Weights of a small mixture-of-experts language model, trained from scratch on English Wikipedia.
Experts: 12 experts in each of 11 layers, 192 GLU neurons an expert, 2 picks a token.
Training: a variant of Adam for the experts, 990M tokens, 15108 steps.
Below are experts of layer 3 (counted from 0) of a mixture-of-experts language model. Rows are named router (the router's row for the expert) and show model dimensions 128-191. Each number is 128 + 32 x the weight over its row's rms, rounded and kept within 0 to 255.
After each expert's rows: "mostly gets" lists some tokens that are sent to it at least half of the time. This comes from a sample of Wikipedia text that the model never trained on.

# expert 4
router [145 142  80 101 106 113 116 222 131  67 144 164  84  72 131 121 144 166 118 106 181 129  81 165 124 137 151 117  95 124  79 138  53  71 199  74 131 148 142 158 165 142 181 154 119 118 107 125 101 105  65  91 122  86 141 121 145 158 119 147 193 212 119 126]
mostly gets: " York", "sh", "ho", " Cor", "born", " Cho"

# expert 7
router [136 146 144 165 144 188 139 118 159 174 190 161 171 102 138 131  72 155 113 159 111  81 105 135 130 127 140 155 142 127 136 121 143  86 109 154 126  97 177 158 112 126  64  78 116 109 232 150 148 124 119  82 157 160 127 198 132  93 133  95  56 130 151  98]
mostly gets: " $", " JPL", " #", " %", " Top", " about"

# expert 0
router [ 85  74 109 117 142 131 167 137  77  98  33 198 172 103 136  93 115 125 114 146 156  77 139 131  95 165 183 132 141 147 157 158 128 126 155 156 111 137 165 121 125 158 111 135  83 121  68 128 102 144 156 104  61 102 127 147  65 139 126 170 144 108 107  82]
mostly gets: " States", "In", "iz", " Ba", " Kingdom", " Bal"

# expert 1
router [126 160 161 157 116 128 128 107 155 170 146 106  97 127 109  92  89 105 115 115 120 155 153  93 137  84 124 113 128 108 107 134 180 164  89 149 148 141 151 154  98 124  69 117 132 203 129 117 101 132 152  99 221 132 102 173 144  79 140 158  93  85 118 170]
mostly gets: " also", " then", " London", " other", " or", " North"

# expert 11
router [ 71 135 196 129  80 139 195  72  97 135  98 110 128 137  98  98 168 158 153 132 124 155  99 144 206 124  44 166 128 153 140 174  75 156  63 149 130  96 150 164 117 118 143 108 174 117 170 111 175 116 104  83 142 140 138 127  45 164 131  98 147 118 124 110]
mostly gets: " through", " term", " way", " election", " position", " system"

# expert 10
router [122 130 129 131 127 119 138 157 145  48 159 169 170 106 143  97  57 100 122 133 116 137 139  75 114 137 148 144 145 108 158 129 138  61 151 113 104 117 154 130 114 127  79 153 155 107 139 106  91 145 171 138 132 121 147  90 123 148 126 129  80 172 140 142]
mostly gets: " in", " before", " He", "\\", "In", " East"

# expert 5
router [116 157 126 158 117 137 146 128 141 157 167 122 205 156 141 135 118 145 152 123 104 118  99 100  57 152 112 162  87 181 116 165 101 101 133 106 157 155 144  96 103 127 177 146 154 189  53 136 149 171  94 171 151 164 126 132 150 184 157 121 138 143 125 119]
mostly gets: " same", " announced", " They", " joined", " Born", " described"

# expert 9
router [148 131 192 145 150 128 169 170 187 140 172 103 172 143 113 128 157 147  74  97 134 160 146 121 106 111  88  65  87  88 115 139 110 129 115 103 144  92   0 109 103 131 192  99 145 157  78 143 135 107 161 186 114  95 164 166 132 167 120 122 147 155 165 134]
mostly gets: " including", " one", "ds", " include", " members", " One"

# expert 3
router [138 154 122 127 139  71 116 124 130 137 138 101 174 195 111 171 198  97 114 122 115  65 131 110 118  65 147 176 192  92 148  88 186 143 175 141  99 126  88  95 111 121 177 107  64 114 175 161 123 128 102 172 111  97  95 110 100  80  56 103 114 112 133 125]
mostly gets: " cons", " su", " single", " MPC", "rop", " sub"

# expert 2
router [141  85  60 127 142 171 114  79 144 156 110 110  57 103 168 144 186 108  85 156 131 145 134 116 182 149 133  87  76 103 140 125 191 179 143  77 166 173 136 165 157 128 193 149 186 136 141 170 172  89 126 129 101  91 111 136 175 169 155 120 126 115 123 132]
mostly gets: " head", " both", " free", "ugh", " medalist", " Home"

# expert 6
router [106 127  18 134 134 177  36 130 153 139 106 100  73  85 129 137  99  86 146 125 108 108  86 138 182 122 105 130  76 143 147 123 107 156 119 143 132 108  86 129 170 149  70  87 123 130 140 140 130 128 128 133  98 154 137 127  97  68 142 100 174  68 123 131]
mostly gets: "^", " making", " led", "rated", " won", " winning"

# expert 8
router [ 99  95 171 102  93 144 189 165 115 146 155 107  86 109 139 177 106 128 194 151 125 150 135 143 106 115 143 117 168 144 128 141 155 175 111 121 108 143 166 131 146 133  83 106 146 103 132 105 146 142 130 101 145 142 118 131 168  58 166 140 139 138 137 167]
mostly gets: " 2018", " 2014", " 2021", " 2000", " 2025", " 1993"